From a checkpoint of a small mixture-of-experts model trained on Wikipedia.
Size: 13 layers, width 192, vocabulary 32768, 60M parameters.
Experts: 32 experts in each of 12 layers, 144 SwiGLU neurons an expert, 2 picks a token.
Training: a variant of SOAP for the experts, 284M tokens, 8655 steps.
Below are experts of layer 7 (counted from 0) of a mixture-of-experts language model. Rows are named router (the router's row for the expert), gate (a neuron's input weights, with its number), up (a neuron's input weights, with its number), down (a neuron's output weights, with its number) and show model dimensions 96-191. Each number is 128 + 32 x the weight over its row's rms, rounded and kept within 0 to 255. Numbers have three digits each.
After each expert's rows: a language model's description of what the expert responds to. This comes from a sample of Wikipedia text that the model never trained on.

# expert 13
router:194120127160094127166122113148098118110091137111174092175138161129161092133115097145075058132104103083138150159047163176120122157110135139116078143103115104054154109103181137110095108168097128131057133132145132124118143118136121098125173125126041150186119158162103207134159117110093100156
gate0:077174105133123189114165134169104146215084082120100158097129100085128137177112106179123105117135146172103154159102131128075109065145119133134178139107060085095115099099160154156091105117052091144157195185106099102111089126148141154113090166144177124142156121113130095144113071132150091077
up0:111116167170199130116166128132124151132112087099079123112170124120164146060087128064145143127157107156091137112084076106127166072152154178144081184070143106109179203104147085143163180089194106098123143139163130148098153090136113161075105123136098147126115157171117133107145166156081143105
down0:137148144085121161153136144131141065119164147094160148149177140138124167132104135153107097167122151092147134135142101076120093149134110117108193149137058151121085087147092083105115112160086133169189098159073191112139079149169195171161181140058109181117079120054191088151110111139156166106
gate1:067157117178110148105118123088115139096154110090115124145085078120128142158115143144153105125074103131108138125145082088105144152083094104096158134061114077071149119143167065109110101144091094149092149074046119132126085103154093122172144120098158129139117174137127139140133119180142138121
up1:095051142104143134138117102131162170150105110130142145091154158181186154140125203112099154146122118128106171112167115109125079141144164075072166166095091141221125117118123127127125113078122116179094122139092160186162111100122120158143093179124023117072152140114085130163105107140205116112
down1:199105085146113156118129167119144085177123130139126083103165087127119066148120137162141212101127208101152108145143196193106108100111139136190092055160147136164111101141130102125207174128120178097167155149120110133128087135148092125042129161196113068088114086153150126172194198092162092164
gate2:116129053120183125118147176138093094164071144119140141182104146092089100135085149186078123154126114147141078061121153112120146068121171099123153118178095110136129125100112118068134045129173127087134191136090115118203149138116168162113120131119109093183101111166156102107146150123139098161
up2:114139112146041162131076104135168143106165094205165133171123113149168123091146178095124137146146152105149135115156182135134121099161145083145131096194131158170120129175187150116083168139103146145114098165131066160152112125109143106131126149164143168148125087111100168104147141147169153127
down2:089095079214142143077113039127115094115154079151137146194145127061127106148119125105131123176149149076180104103153160105121095194141104183123110131198133133155150118146162145146103111144085116098170171104143097143145105179127112138113078116150170136159071076119112131177185188155154127065
gate3:141130153099126181108113150090131053154137129074134146121103116089102140107165066113152124087147131137120118099107146158152181121092163183146124188137149132114149079136174185173090113140099158160103139098141115098164122131164079153095211115137136128081151082148164112139173113111101081053
up3:134138146152110158135183134163043191139156117103126118165114177115133148099130146112091113093111106119140105131098082076116096117136140106132097100163068151131109077154098127017083162082110117135122111126095113145068159146165113097121140161081149091088161171176121142138119110165115106154
down3:165079136069131125130126111117054170170075127123102182124123146147119142164118090160142124030181158138099136083076117142112092144118123121118083097139169098122177113136133133204157091166090104154124164157145109097091143137062182103218154146149141178105139090153147128169142091147157128078
gate4:170156151123126116155116139063123127104123102108142155071129068172102153177155134129105112162154112105133109167160051130101182117097128109127117121092162194148106176118132111118163115142139115130144176113117088174138115101128098126146147097062095160045181133211099078141105117127102137119
up4:125060144159140136101150135105177124143156091177112071119145091070134090112166139156147088113166124142162097101137213151128113106070124140122125139156124126074140113116065200116191113147148157137134126117135155119146155098113064139166134057120082130097144071172056104132147137161112118124
down4:128148113179064116106085196146149101076120112089088174156149130118159081133108149107142145142198133097161164092049088137111153151126121129172149102114178098157113149101120102111159089151184110074105166161137114096174115105128105126156143138097153171133200081130133132146079085124124125100
gate5:134166123157101158145115230170120114103156104109100170082112124141168097112205147151135149154170107171108113126104140191104159122129107130061095173108154084129050121118148152098079148106152120151113086098086149166129101107145108163146106114114133094147166098136059121122134171131176135111
up5:111115104106107108095106121160094102085131081205130132175132156100113123158086169139155188213079130155112162116113127109119159102097100139144115117084147099135156125120154089123084095176130092128133103095158139138123090116172165180157121076093139129115073068099074141105173189135115188114
down5:144139157117106117126109182139113145146166129112104179126136124120089125151127193190125086166137122085124178141107119154117136141107117137125154116125094219094138190112173124064136119145133055182078117121110110113160115226143129118138141091120143086163148174166134177185111093058112170060
gate6:122096085120046112140138109155112117151065144149153145129149104149159180158136119177097093142183103063182154110118163122143090171203145097104119053092129133113121101101151060163144079125146164158164206129140135149163090109152084147077091114123107134133124145123073117095088119147110179142
up6:096136088097105115114128179075118141072099175093169135118134051188150114099113123167120135098112176171136192145127159119115091150174138123135119154115179155121189130113106169148096111145107152110141227122192091124106115145113107142115110111198108133194132139108105146125148105148102087117
down6:084047127154106112148092129099181068115131128139124155126093105169097118145184170136122124128126087096122142121102140102142132106136063147189130163119079142152201127174115095098178128127138102176110101116039109175130083145157134125127081151070044109121086179153085108127115131142100192104
Description: Head nouns that end names and noun phrases, such as League, Park, County, University, theater, Road, Island, or nouns after military and cultural.

# expert 16
router:160125105139152145165097093068119160088101144133137101149109168094142146086088068149060104155094115106134051160128159125116106149091114152100100093063125112164092136132129106180125140180114134097137173143181144109141162138050093105077127093109114173120107140145165183167125143081073088206
gate0:122078123078128146137121078146157150138128121156123054140080108152121135147157102187166146096108116094163163124107140166171115114110114122152073155133164125203122179188152102163126178107155159141149107157126185097148132134135183180172118103141090136181112132108132195098142195133107117135
up0:195107096077109115077114106151113135151127102117140172147149106158092144126151132110144119123100156140106111165140135102183068165127133167115145087125158063102123159098139137091132067186159082171134079146087088115119087090119117129172128126097174096105140110134153066146128138113201105152
down0:110136086099159156081143161082118085151110154111181124133144147149095090186149089122117131034130091149091160125117062144118092147125100143111107078132064146178176126182117094150145119131113137118168131081163162131158144151154130115128162181072107134113144119147145139125142148099112076142
gate1:156091163112097097144110112101188141123071140151137091188136131152101161099070113163134138136056144162133155131086116141105163163118160123100132095183106130144148068136135175129153092084101121110164107165095120128150102091111052154098187166174118114098072089144151071130160131142115113079
up1:125165109160095160124110175114162115166117117114186102152094121081186057148115146162139103106134128155173105161125056080146121156090151173127157111080121123110139153095180157108212098169158114131117128082130105188107124123122156127130103143128098119137152115110066111067105121168079093189
down1:167127141153132127143120137103132127103149091142117095147163091085124193150148104120135106082119093137140125131102103118110137108146138122092099112190165179152177166166078128152131087104158122150085151153163063152083117146094105101150192136212133161193138063204137073134156166131125192110
gate2:155140105076099064147134139143140093158181107117067149142098157106111120127087109110052167110145105105149116089093132142146077129112092154141115152085157126140115157163142157129204157075139118106126074113129123128092087103112120149146174093120117191155107120120171093148115120134146100105
up2:056075123103141134070085131098127154149134157163137125132165193079128143166125185065139125150116100141129117114101125094119119105161140123100154075129113136139096116132108120099160091198111094150119119148110184134199167089129162102169121149141103144111106144088153107144101147064102083080
down2:065132171189201085155104103143093099133118128127100136119119093105121140151141056153104093119128157142172146085143071163134165076084123080168091096139138153164154183120140176159118140140095130126110124142135168081040137138142141104133136134124136129135183144105096200129142075149112117186
gate3:099169113121125135133076055150152092097162153124122135101117181137105161117094114139148102151150092146159194139099132123155103143125086153121050145127102134179114156164071125191154104077114111080052114098193140162113113106133106170086091120087174130139131148118139155126170185105121127123
up3:179135115134150185126162119174038085162042154126172140090082171192115153136109096192115169115161131137116151088166143175157127091087142170104083150063213086125139095130121126109167196131140128095100137143126157163069153129122106128179150134150090164163124146118127132099106147088092141103
down3:100127079060156148105150135187146085132167106138154114165139127074134094153161081141138063083141075115129149102160080118162095093125180199145194123151146153094082103189159120060122124235175158119114181154136089109149150122152101151103199127167111134168160115112112127167082142089113083122
gate4:106099144156112131201113102131139107075115120118087107165167096150126073121147084092124155120131137110111134119106088146090145104059127161127082100157197111175137145172161065166098082085116154117117133100159168161102107210171111177088135129157114164143083165140147155118186128131131083209
up4:151150131206120132129162113094093059119089114106123099150070134170147136106133101173162160111144198112114122149159134118109067109114131104121103130171142140119114176098161163082168167156083157102078128108121127154103141163096064167155143189107112144134140114064150095153183122106194094115
down4:121111097085062080023136118090147130203166173141206176129147162141122136174137159153097119172161161118151042158105092124093129122141134141163129110057146117124173102140128144132141151129127178142137131108151111109134142100122059132150142165080133143146103094136183138121114109083166140110
gate5:148114140157164058158120122183143139150151161124157114092112107136192119145095105114117122092132120140129100163108138109138126183135086202156124195147104103145110105151112172130111103097083178174161148180091168080149083092136172085150152160137097111174184124189193108128077167087097160106
up5:144167141146106130149118132093102132138086121144080114143092114185163137167128093149134123110088132160104134132063140095146112166102126126081151142139201130115169173174159122172206172130143134100095166169152148121195071125106135110122163144113173087102134095168215122096092166126072146172
down5:121113083072066102061150124183139172117120158116142166130089126112153065113145085118206124188073109079098158152126077136090131178126169164161117170135128095121099152102121098131177150114147173136105134154115187171155075137185113113124159126072091128129100140125118141139100156131160100133
gate6:120102141114192106135156141070089195169106144093083102118119131091198123130135144136108102117163119137099081141191145112119105103152134166123133143136085133106131131121137174123146084113119097134123185043139139135146152148115176113084106171094052135111085132121072207139201132121156172125
up6:106133040088097132080083102192087132156138129076069104137124137106111107154094132084125144160124133132110140144117138152168128176140105101086188147145102110114133104070031199134109150114085109134094096128092146095133115167063142129172134177129140156178146126115042168112177105145129183136
down6:144115108176132137139164109105182188092134124124111135171172170170132149171146120128085139082158132137120132145161090159235185179107116101145100094028096109121139091119115184121163059111110148120115136114129131120152116160191173190153118127127072149098130112174148145112094148053103145065
Description: Single capital letters or short capitalized pieces starting a name or an initial, such as T. in author abbreviations, Bat in Batumi, M in Myslovitz.

# expert 1
router:158138069133145092114113091118141127111077120140103110148086164148146123105073100098079108137093065105164069192104137125085171204128089174086107130088112074141125151118131161094110106127127190107123130125146096095164175156129118146131172057130121140146111141183110137147162157110090134124
gate1:116169139157055120154151161084128150110142129134122155138152133089153160071139084174163130048080144177175134116138137115104110067143131111118097178173079132116177120186116152162175145160172079059084131153102127101122102117112177168173132120127057121121137117160109162143141127151130115163
up1:127161088102140083105124123084118079117081121069146081120108152089086083104160094141134129056077113103069111176147162167080147089097156084105190124188112076165183150126115143155152150125158147126130129126074119072123110116097132160185177139128112170146142082185162123069140138118205151152
down1:128140108113123058150087127141147206158121147169128111144157050172066088127118115158125136177114145075133138123099143131143099200115148108165165087113153169137082141134193099161140132176065172164137111083094109163089164157049073096128138153062220076187137121125147101115119085107187111134
gate2:099117093094156075122162168149109215087118192129116108066115146091124114140086163103087106140077195121160114130192164144114140217122138099110079099122117122133152112081077112139085113089168144116125121127089183097109132111122077155112137097103099060109120108167180134129181174112172146129
up2:188128113140107169106110107095121161151121129219140130145150142138173150084170102151127149177107075194149132169145085168134097052062078122133073160175107170090097134150147087133158182105102091156126111152084192076142135154132125176125107119116174150151202092125126135127101145112137153135
down2:174108142158164153180148158144108129093070116125155121124062163136083151136123143148153100124111091052175109164127242125188100132174134172137132163170096176142088092165156175112108140115167151091137173129126149139153209165171171139122134155140120121118131114157104119090091074173110111147
gate3:158067167148132033130146134041121097129068152128144168119137130143139130162106113087104164130113115136094184114094126222093125156091057077081072113144073097120103162122135141143150172152078172093132128127175182114156149123085063074127143121135134110127094091181129122095106153177180085095
up3:171184110101110114143077104163075132135101132100142143139194104119086119129107142091142136073137138124084113133105140147107144125150125184170144148189163123147113129119184114126142174099145112147146147116128111132191131109156114196145095103166173144109147158166135114158146139184167107087
down3:176182158221170143173165107144119123162144132155126118083093100136145150132155153068132070131133101120151143158126094146138127167173127089135141169124187124155078168175132167112122140095152192081121088143212162153166120142149132118156152085125201154104159092125159120132154103110125123119
gate4:124063109124127136165100131159164136126077191104143069154116127126132116167143109177094111155131118093151109152138208199143112109115165116134079132104079148123111138108163121081152165136123191198070125185141160107140142108127174160150171167159109153070148134133167122105146109125144131152
up4:094147148107173152147110145165102128192141159148088133131080115105104150121171134164183103147171125155090130110170088144221182156097090156124122201153146097133137140123124120174142078116166140175123119154185138087134116158136123126139137147101131082164113115205081104125109093100140046133
down4:126115108135104056171125128148156132087173113035104135186143120094084143086142146118106069087150140158138071120138129131118099083115165135153139128122130148120145052101189107157149168132158072148090114109113123164124166112165117168140153130127095122117177147183103147131139101099129128127
gate5:081109117117104109136136111098116138132122112093167136096141111126138093107111116105116179151093138149113094174170103138175190146103094142115091169043088171130180134107120172121160095120183117107088123151145187126054144173161156105176180075194082100151141119163117098167191095150089173158
up5:129106094106137096161117050110089157192167169125113149131103102164110128179060127132117154156148062163116116146091170125069092131123076073096120155169131160128206129094181103123198178168079104106122103129136133143091137154107153114144136158167121163114135124170131096120139165078059163132
down5:091086136108106105115093160057167134074155111161088116078105123087174151146113092160150084134079111063138184125106107195138118073086155129127143068219108118108083135151136115127144116100116099172157120169169156138102156097099099087138140100087200146156127166119065139127138156199123106178
gate6:133136164126158101156143144146148133106134123123134103170120111114101056177163136154105082123177139149165128156175141110194143136142122135195058121148101112089196150159130121157127192142195172133142120077111095145156180149097127132147101065126094166199150136117090129163143181072144159185
up6:084124205098159146125148169155129085128200112148129117141128155145162137138124122192188083143136160135098157126095149132132143029150084084078175166069081113141128090177077108137082118176149145148098145130101164185139106154149123145154174134112183092120208099097145156095111094133161161197
down6:129164093108121134235107105151146090135129081183136124081145117158102130151143158063113150121076117127112109113143171098181133065094167130119092145151139152117123128145111155081112147136148178117110109090138161118147136129135159133097154088159114106136202168126150177156041072130080120078
gate7:089090101152136092092149116057109182131165071076121154203125128159123115131178144129087108227111157133140187142167108136068099133052133198123164099163102083138129085113125119156067141178138104124123141169137169128135146113081130123121077161154182161129134123149131143120124168099141167132
up7:094093114222209151133118163128152124182210159124122118128116126109136132074128183183162079092103112113157112149167080120129139085071133164128165155149110176150143144127161082158162059105128136103133127150152123172125149084076168073125087162079106178130114097130136055088095075153111076107
down7:113121144136124135068112186111093164126114121103129084091094176142147130129155147091123114174183156147131079105138161108170103133174172099069098071085141076126146118166160133160102133124088094157172150102255145123158227163180126143175114121087137084125143093120125143144125127140126029075
Description: Semicolons, pipes, colons and dashes that separate items in infobox lists and tables, such as Defender; midfielder or No. | Title.

# expert 25
router:184131115127114129086065090121108139102085148158107148154178166085160156119095100107122078144124125114150128181077136126122179160139088149104093138125101053138094166158162140170077142134124158074129111139150096127178136121115137095114128105085087160162130128128063113129154129100118100180
gate1:125099085115085102137158099134116131111113198140137111158108128152068138139172122142159121141129140131139113089121051108107128125164131086105130097114038060046157084129060174140092118128103142194112144191112112155094109096124137140094134083065129156112117189134162126128143115116145149163
up1:150147165166137167184166182077154117152119155113156172120114137113170149130132145143103137095109101164082119103119190102139159114127087204158126179154160177137156135101204093136174163140195129059107067153123107153126139152102134131137168089196115091156123091137146111110116160136102142125
down1:171122110115092123132134153070155094089142107123120160150117081087196085139144112124138149126146147145164120130153126139124072145123060150111140143092145128107099107153126116107163137109129105161127137088226127135150061056116179170084141124197063164137068110148191119165129124095123124207
gate2:134124131143141099136103143153060111160147102132177091110139127150147091077111161154086207101050129149180146134128187088113137088136075140130168078113152132143153088111078133183082121136114130075073117111118142130086136148075109151144106115156126144076126136145085095114150146105074131130
up2:136109110145231101117162075138110094105170096104177148079101075149093124130083128066090070179151104103135131136144159120168084126149105097122080141102114133090127100160170150149201109171125122115124141139082163138158120132079114193116141099137178132155144090065158182105102070132214148133
down2:080113139128111114090090169097139139138148130150125141150155103079140190054120096134126170098125124130211087070097161152131132122114173149157087119166138148136130119180082130129053176145149156123157128153035142148191142128190158177100115099145109129126111100160134145107118148177111170132
gate3:138149170115145096164138021119129136142111050078179124104186129085156116127074094050139105071172115138169144134142144087131127119147093134102074101104110106092110143148123103114137162141130177130200133158169125131144113108209110080163195127100069144141115111160108067106133110137119092188
up3:113084193163113147175169162147073145092133087124109110082133137089102142155046170045159150115132137125145118116110095144127144132102138104092110130113061120126142168103133142119160094143051114086187090074208089116120099120107134107071211179105108130038106162131105087157136131167111092100
down3:131087149134154096132129111130138140186147090185121135191185151161147107161130163180115131111103125163179171149113062158132201115168170182107140169164092149152102077143165129157105116098173118130173109091105099079140123034151139179155142135186122059156130140095163128164115123109131074183
gate4:135128059180156119128116118094129131114107160153087113142175163170125165149112138101153116105065102111131155171167113167155125105114136063123070133084168121136157152021127147171122106176161081126191144156163110125124128123103157171200142131174112152068136120111160124152181169135094124145
up4:112198166108109137147149115171205121067159092064135107146141130128118107102097184165090088186100041074100104173074144091107121109129115088133113117115109191113189143108100186141121156099065122100076132143126119185137106136194100150163066118124173166134163100149136085201134123141094163120
down4:135144115123145089111149117134171092087107190125117102182114134094194129149131172067114131146132100140128105108119123167187080104087102097114136059075137107123187090112115172161166107149161123097104141092173163171138152140103103075160092146109115105096109124082110134158130163063090065158
gate5:108126128173131085162075049100131036117138117131095180143126157134085140095170058131117081254155109151127135133167116155130146076126126154136101125131085182148114142066160158174103114120110102085127127140164095155156111131128112124148164088133131113146131105125125105074107138107124187143
up5:109192162146136191148109162133082076069158143173130099163092119136061131098095084158145142215116119152087064108142132136138217153070058135172128098053163140118140154143143123090118132123188064120131106158149113143119096119084075162178117132178151144092108074115186153124120159137106107158
down5:127126075174123132102169109093101126109119133186073121098088179137096197134158150179101092160131172070101151129163043137127130161141200089131133145134096132138070156198163145113172121131091174126149152113109107156049156123108185070171129149145125123087116154121098089084128152148142120142
gate6:091077086098137157089108157188151146195146105118163136155141098133187096101146164118156094140077113118149067185122182152124158172106168147114102149166135166148139135176109104168111145113126113159140103128116133153118153132144163136108134125115157150076112056100121150127151135099141118188
up6:149131107138105103064099094157138122097127098100117173064124114106085173161087118145144162155126142120090177135218122166131147072100095123161111098103082145129077138129197118104057146161098098078105092142166103138121139098075214141087108133142092101148128159074134181148113121116104149097
down6:059045149092168110149107160136165150122118104131147148154129115129096094124174173080110132071150080104114122126155140101115178171090103124119128108155169135109165114165176099084149130123121107160146133071094099087154088133144129104149105152124051159150199164112138125083089135106100085162
gate7:128097085110148079124050061166163136157154110124134142102122151125136085097100130085113132110126178119080103099146187146078084118153113088115092135176132157125088125063137125106144097148137101080094119120132119131097085111120170114159118100125133114115154181121163191080146116159157161132
up7:147128098152127148164117109130143112068122120117102130085044114139075086173084130125166104073167112110173177096110115113147175102201133136100090156126117134060116121182122078140160070120185130125123046165112061075103087111083122177158111167172150101162156166118143145122120144112133075117
down7:097119179082110099082154118163096089182105147115098120170168148198104125049099126168112162104087143182158069097152101158133122178101099101159149098172182121165163121110101127060146120170139128082130154139161122150114186118151118100132076128118187180126124118187093097129166148125156130120
Description: Dashes and bullets that begin new list lines in infoboxes and taxonomy boxes, such as - Website:, - Family:, - Capacity:.

# expert 30
router:147160140118140089125138068118112178151041164105135127143118147121135176159113142131111092157118079106166097122094166117098174209088123157097108123075080098138157163115170142143111110133088156155090128161135111145146161159095117114085153110106086155195155132122115137206178153092066137153
gate1:122064092126123098176156128173101092156168180112103106139085118107143088135133165110129142129146098176176141161111146145099145081181117218088186125122108164073141171140121090135143116141084082175102125146164104178156129168116133155209175126152108117153119170145163159183063136115096161114
up1:177208097158134085111183101132167126139161118095134134160089103175062150084122135117122171108115143126142135130189114124070114107138179134152093135181143161114139050081159088150152114118090161086090115162136147116141110155098107140151166131088144068140140110165090096160123138173153113158
down1:132119119101177070085129094182124159132151159168080166181152140111129102204103086104171115136205093130103168138142074092130159159145140084139155112109119092080084163082130126115135138117138128166138136116169158144137073106143112098169174172100115157097102114095156062112067110121112067121
gate2:070081145198098138147116112115103159100061138116133139122161132139176140115094138137124120104139180148135102163133147126165168196162141098133157154119143161135137121095100139131138119198116110125136166057151143128122092121181081110198124174153110172117130146161138127205162124152141138121
up2:096076052163098154148158125099147123223085118141093143138100119113117155167154157083157087144126163144117105135149135130124112090117120195102114121122092078156171134093134149123115093072096170142101043135166140116155135146112170116146074133184132154126148163120085123129127138109130122112
down2:126158144120184122069170125120165156149166134094123198052156109153104135118125037148111151118103162130163158154147092069179156160077164098165091128195150084100161131162078095166126064157137116044100157107127139144156104104145117125106133122111116140078069103136137135133106164140144136158
gate3:066083127094130136116183136180124118156110087057148095180107111142107183150138103112144145136153107116107087106163076156102142149151120108177177147128113121096133157098123121091105090056120163112048140162062114163199148115100100112151111159159100127119160119147144034054141186166077158142
up3:136179154173102122114129109153133073129096140164138131107115179146118111116123106117040096139157139137075148175113200112135097117132121114082212091090158144153126144116111162141140115124178156118084140089054174045121124195104107170153156127161091182124114134142112182100146157107083128085
down3:083084105113180124134143132082096088153147108144092120162156113147139131193204091072118171106141084179096124122093120124120144175088114145108080155172168194097165084163137108097121119076132124102103102145081122138103093074090103119113096144062104108151159167111108160111163107089095129098
gate4:107131084143114129130159109136131141160073108159168145125115134133153171150106126133156081111104125122157124166079124131136128158121108163139100149099151097131183113130122118118186114133160117146119116105126153113161105165104111145128100079175129130120064128203128179200172154177161164111
up4:171129127178137134134164145110061134132144135142180138130144127078132149175188161127110116082083148181136183120139178132132148131139108121215119125123102130117137094084102143094171073117146102162132115100117128184089102135088100125138141095124186138162092155180166158065155109178132138117
down4:128174115146123128152127180113123087123089094154136097143115092176153109107132044133154185122089079115175184129086133114068107074130131143124143119090083154139128152122174100109102082162072141105142129167090139071136151121173188125142080111213172104131175121124133136140093100069112123149
gate5:167105125187119144151127160128137081135108144153140131162144103085160151076082145164100116101129101148105130140106120193132151109116117127095120128156124124122101170117170198142111124143203148130123133099143159122212143066131173150078094107142121173213157106154136120079183100164143165144
up5:169127116158141134139170140107120082161049090103152161174089138159106104125083129164149128199123122125148079093099139095199152115128115111116129102157128122168118151128100112098107109178145103147095098074125141160127104143141113134116127105138212134099142163142196115136083130159139118130
down5:083080112148138108101127124171070138103077089144156107115116068113113159169174142126133182172170155116140149128099150033103115117152165144147112124128104121102180116146108120136120094106100134151117095179081105119139104138110120091138190127158151102112112155129176157205163145106080151168
gate6:132126126110147160128176152099052076129121151157131163153154182066101172148048110148142188183122131119153090116104163127099120131127196141141099129182110127065153150126139083137152146139098136073106127105168115135134139121090133096052147103119123189155166102178121100140196108137115126115
up6:088139163124187106152174096097156103146154130155153117142141152062101163163115151111124110142166133138106108190154154152135129164099139152156100117140085073112142158150110152080192126130086181140130087127117170129144153137148136124140149130143122230109108058170138044068137108134135137145
down6:144112192150133134151121162140155110139101127148123100115071120154090159115174165116102138143155178112131180101119102044121186115081163173149106124133091195066092160088128141183201135065157073143136123117094114154101136199079098110156175122097178210113154100144132127087106117121086188147
gate7:054145109158118153173127070111135141123117132101117171063128159194168104130133162111133173161051151120137114120080145138124107109157136114088129077120170094118111093130082149155125133168113046093100089150152169160140080152117145199108146132133103163169132117156131180182082094125142153116
up7:159126171167094159125142158125077077110151169112157128132150121087123200101081061147131169152130135147121116125144110138107089113126098110114165191126183165161161117113143115098134186134083126160170119046132155153121112092091131124164093093142071139092140104063098137162074115152086145101
down7:159129053116172170130108132166082176145143140174127151128096183115097104118096185124122078136062122138138154128150094108138039143056115144099069130139133140185132148122149076130171147085086169124133142133186098156120127179182153102131083139157125103107131155132128163184145145151145095128
Description: Table pipes between cells after numbers or names, plus commas, semicolons and clause connectors like but, because, although, though.

# expert 18
router:164173049184119115127083110119100162079084170153155156157135137124157123091111080124111086206080092107183110190124184133106146163106144102126114113121138133140169151129141132099083188192108145096112146121160124141120129199133091107133192119089118151100152128131105161224144145125089083163
gate0:150115181141117128124107077100219074146087165068155142154129095118144125136135149098081099109095111183110122181143161143176122095145145098096093107126134117127122072136159157122115079101186139136129115099166092126091116128169086129164169149080161139095077069155136163198131130157173071138
up0:126124119141178092134119137159080100176120109127112109123094159202096152143063138166086173159110117097164123052104166153112130146175132122184116220099093129168094147219144087144130128111123110093133126131154152122165141145117049131111131144134096140147141142144164080209173185123128141176
down0:164106125093124144143117135096059131129172161133062091090195103133099165131089137094137146145179114129142122144159182166132150170100123060169145145094094146126159153072158143185066131156149097150090098211161130139103120161084110146136185177200168131098067161081131154109105157123120125088
gate1:105172067150121144146125162166094139193139130159144115157122128165137178151154157126131136144143137132128047151118184172182127092141137093186045160099130156123088147146174133166128106179150111156110105126123076098198187163155109129132147237117125153122131142109120220170132080166144114131
up1:105133078106098185116142122131126108150164124145138159091176115157186136141184114189115130144112184107105131164186128157137113080159174123175142160122114102081162209154158127167135144122118133143136145111151086158143111137135163098131189182105153156144109133105132090215099115118172134115
down1:134110084195130116088159149097140169133149154139097137111130147156138115141122087083146086154155110105110142148191109172124146082092158156144176138108152168158169093078088120122122137142082115134185119165106111109146114126161141083185172132110129051116159093167126089187133101072167170136
gate2:077121077164080108122169127163091134150131132092124138091069064129171068120171129070098089124129121130185136135060205141133174179161135171145101152148148142044156210122132085206128198177119095145151122137119090119155169068120100137155184138156130176102077187143145134161182138106120086148
up2:152129126165105061144184157173162135120151133131130131085125078173128130122188106117098121104091155141193135124068189133117116162165124132184132103166146185104086176114104139134158092168119081124175118146127136121171170062095073108146139148208115196152165186163122120177153131120172080135
down2:091137164137101168137149160106075103146110115159096097109129145128121122093132091105118066128153132127124163166177128149136092087161155111170180110094124127166103166116068167120073056094131201091109099160137179106155100139154083160114102067164181111130121141161105077100206109111109069101
gate3:205117112107141144149122081142111165096070130117066128126052175127162134135102134091104103149105164125147145106103154161133151123070134159117085116116122190130108161094078134124144111123123106118060090139133146174096144152117133138116131184133079145108131129102139091115095137166105095110
up3:152134138130085108119112122122100155032149131119084147129055147190162119128146134144149153129114150116141168155102172166122143106091186132137093096108132148130136125119068139135130102128158080088067113126149132133062131129113141099128137148124107141174088150145102104136087068125109124107
down3:110099131072104164149125152112163123136167140123145094105095077133120169143086100129109151074154092132148135201129100139105126148102185126089098102175107085127153097098112094150180152072103117158108126122160106034107099125167164187117088145175158144122062128141108113089157149185134134115
gate4:144120109189174133071100105140140129208116149139138148147115122129132132178136151174107076103076133194126103111137074125061153139167136159120162137096117076176102160078095126160151113138127129111122122193197130145093149173191091139150136117170179091147112115085146140139100128096115148149
up4:152091116144142142198082138110088130144077097087130100109155063099093133159098129113122102134111098101143189158147116129138144069185158138138149158163115120199129142141111124150117099121116170171087109136179093105093144137104082066113188112140128103088103142090184187104117152086131161118
down4:161112131141154094152092134100051112156104098113102115194098092099183078119162092158144135091118126062148162100151127107172143128113093152178151122122157128122156115101125142129165094112139157172191127171154095115117124150107116171125158106143149143150116149117128089130146126134100145164
gate5:164146137071135106101170103142095139126092134251117080127158101093141104112178122125090087114066168129129149148080148171146180116148146112087135164122110110175186092079083141205150220182083082148111157161124150173099145129086151099110154097081084132137120147114139074144159108104116136191
up5:120203114122150147076053138143084120101119067116116105129137113148123135182081097100170177126154163139075096079173136090091128116083139124150111110077155131173110116196143105181157101159184131135121123163182060126198159136148122144183119081106162171102174124128139109068110146188126069148
down5:148134158114042112113163075155133087181153144112090133149159102143084100127118099074124117113185103156093147150066148133121195142141122079120094159114129151140173155131152141154131171149138144100077144108204166063098116063093156168162130092135110137117121085123124142107167104111131132118
gate6:116122131123128098152107118135177125156111157143141108159174218122113079105122080098203130116098164120134138112141103193127163117128109110160053175129109048136150087139089092146193072156140102120098129101119108205145148156150120120139194107094131149070068107075150145226133132107133115127
up6:084125134172071128223150124085126131147108069124091106124115075186135146107144176135186119122089118051112180141113163073117182099095114119119126087103088159135143172154124099125111144153155142136144140121101152144150178085173091106111096128114135152190128074149104161093117116049134168148
down6:049126081155131180191150154111121120137148126159140124150086135114136107125094157161111108101136134190148132109087102103077152112149171098126089111120143140142110148063102137161127094129138182106164109141235149089127100124059078142089132072135125125136143138136088113177138162117111078106
Description: Pipes starting table rows after a line break, plus past-tense verbs after a subject pronoun, such as won, served, joined, took, helped.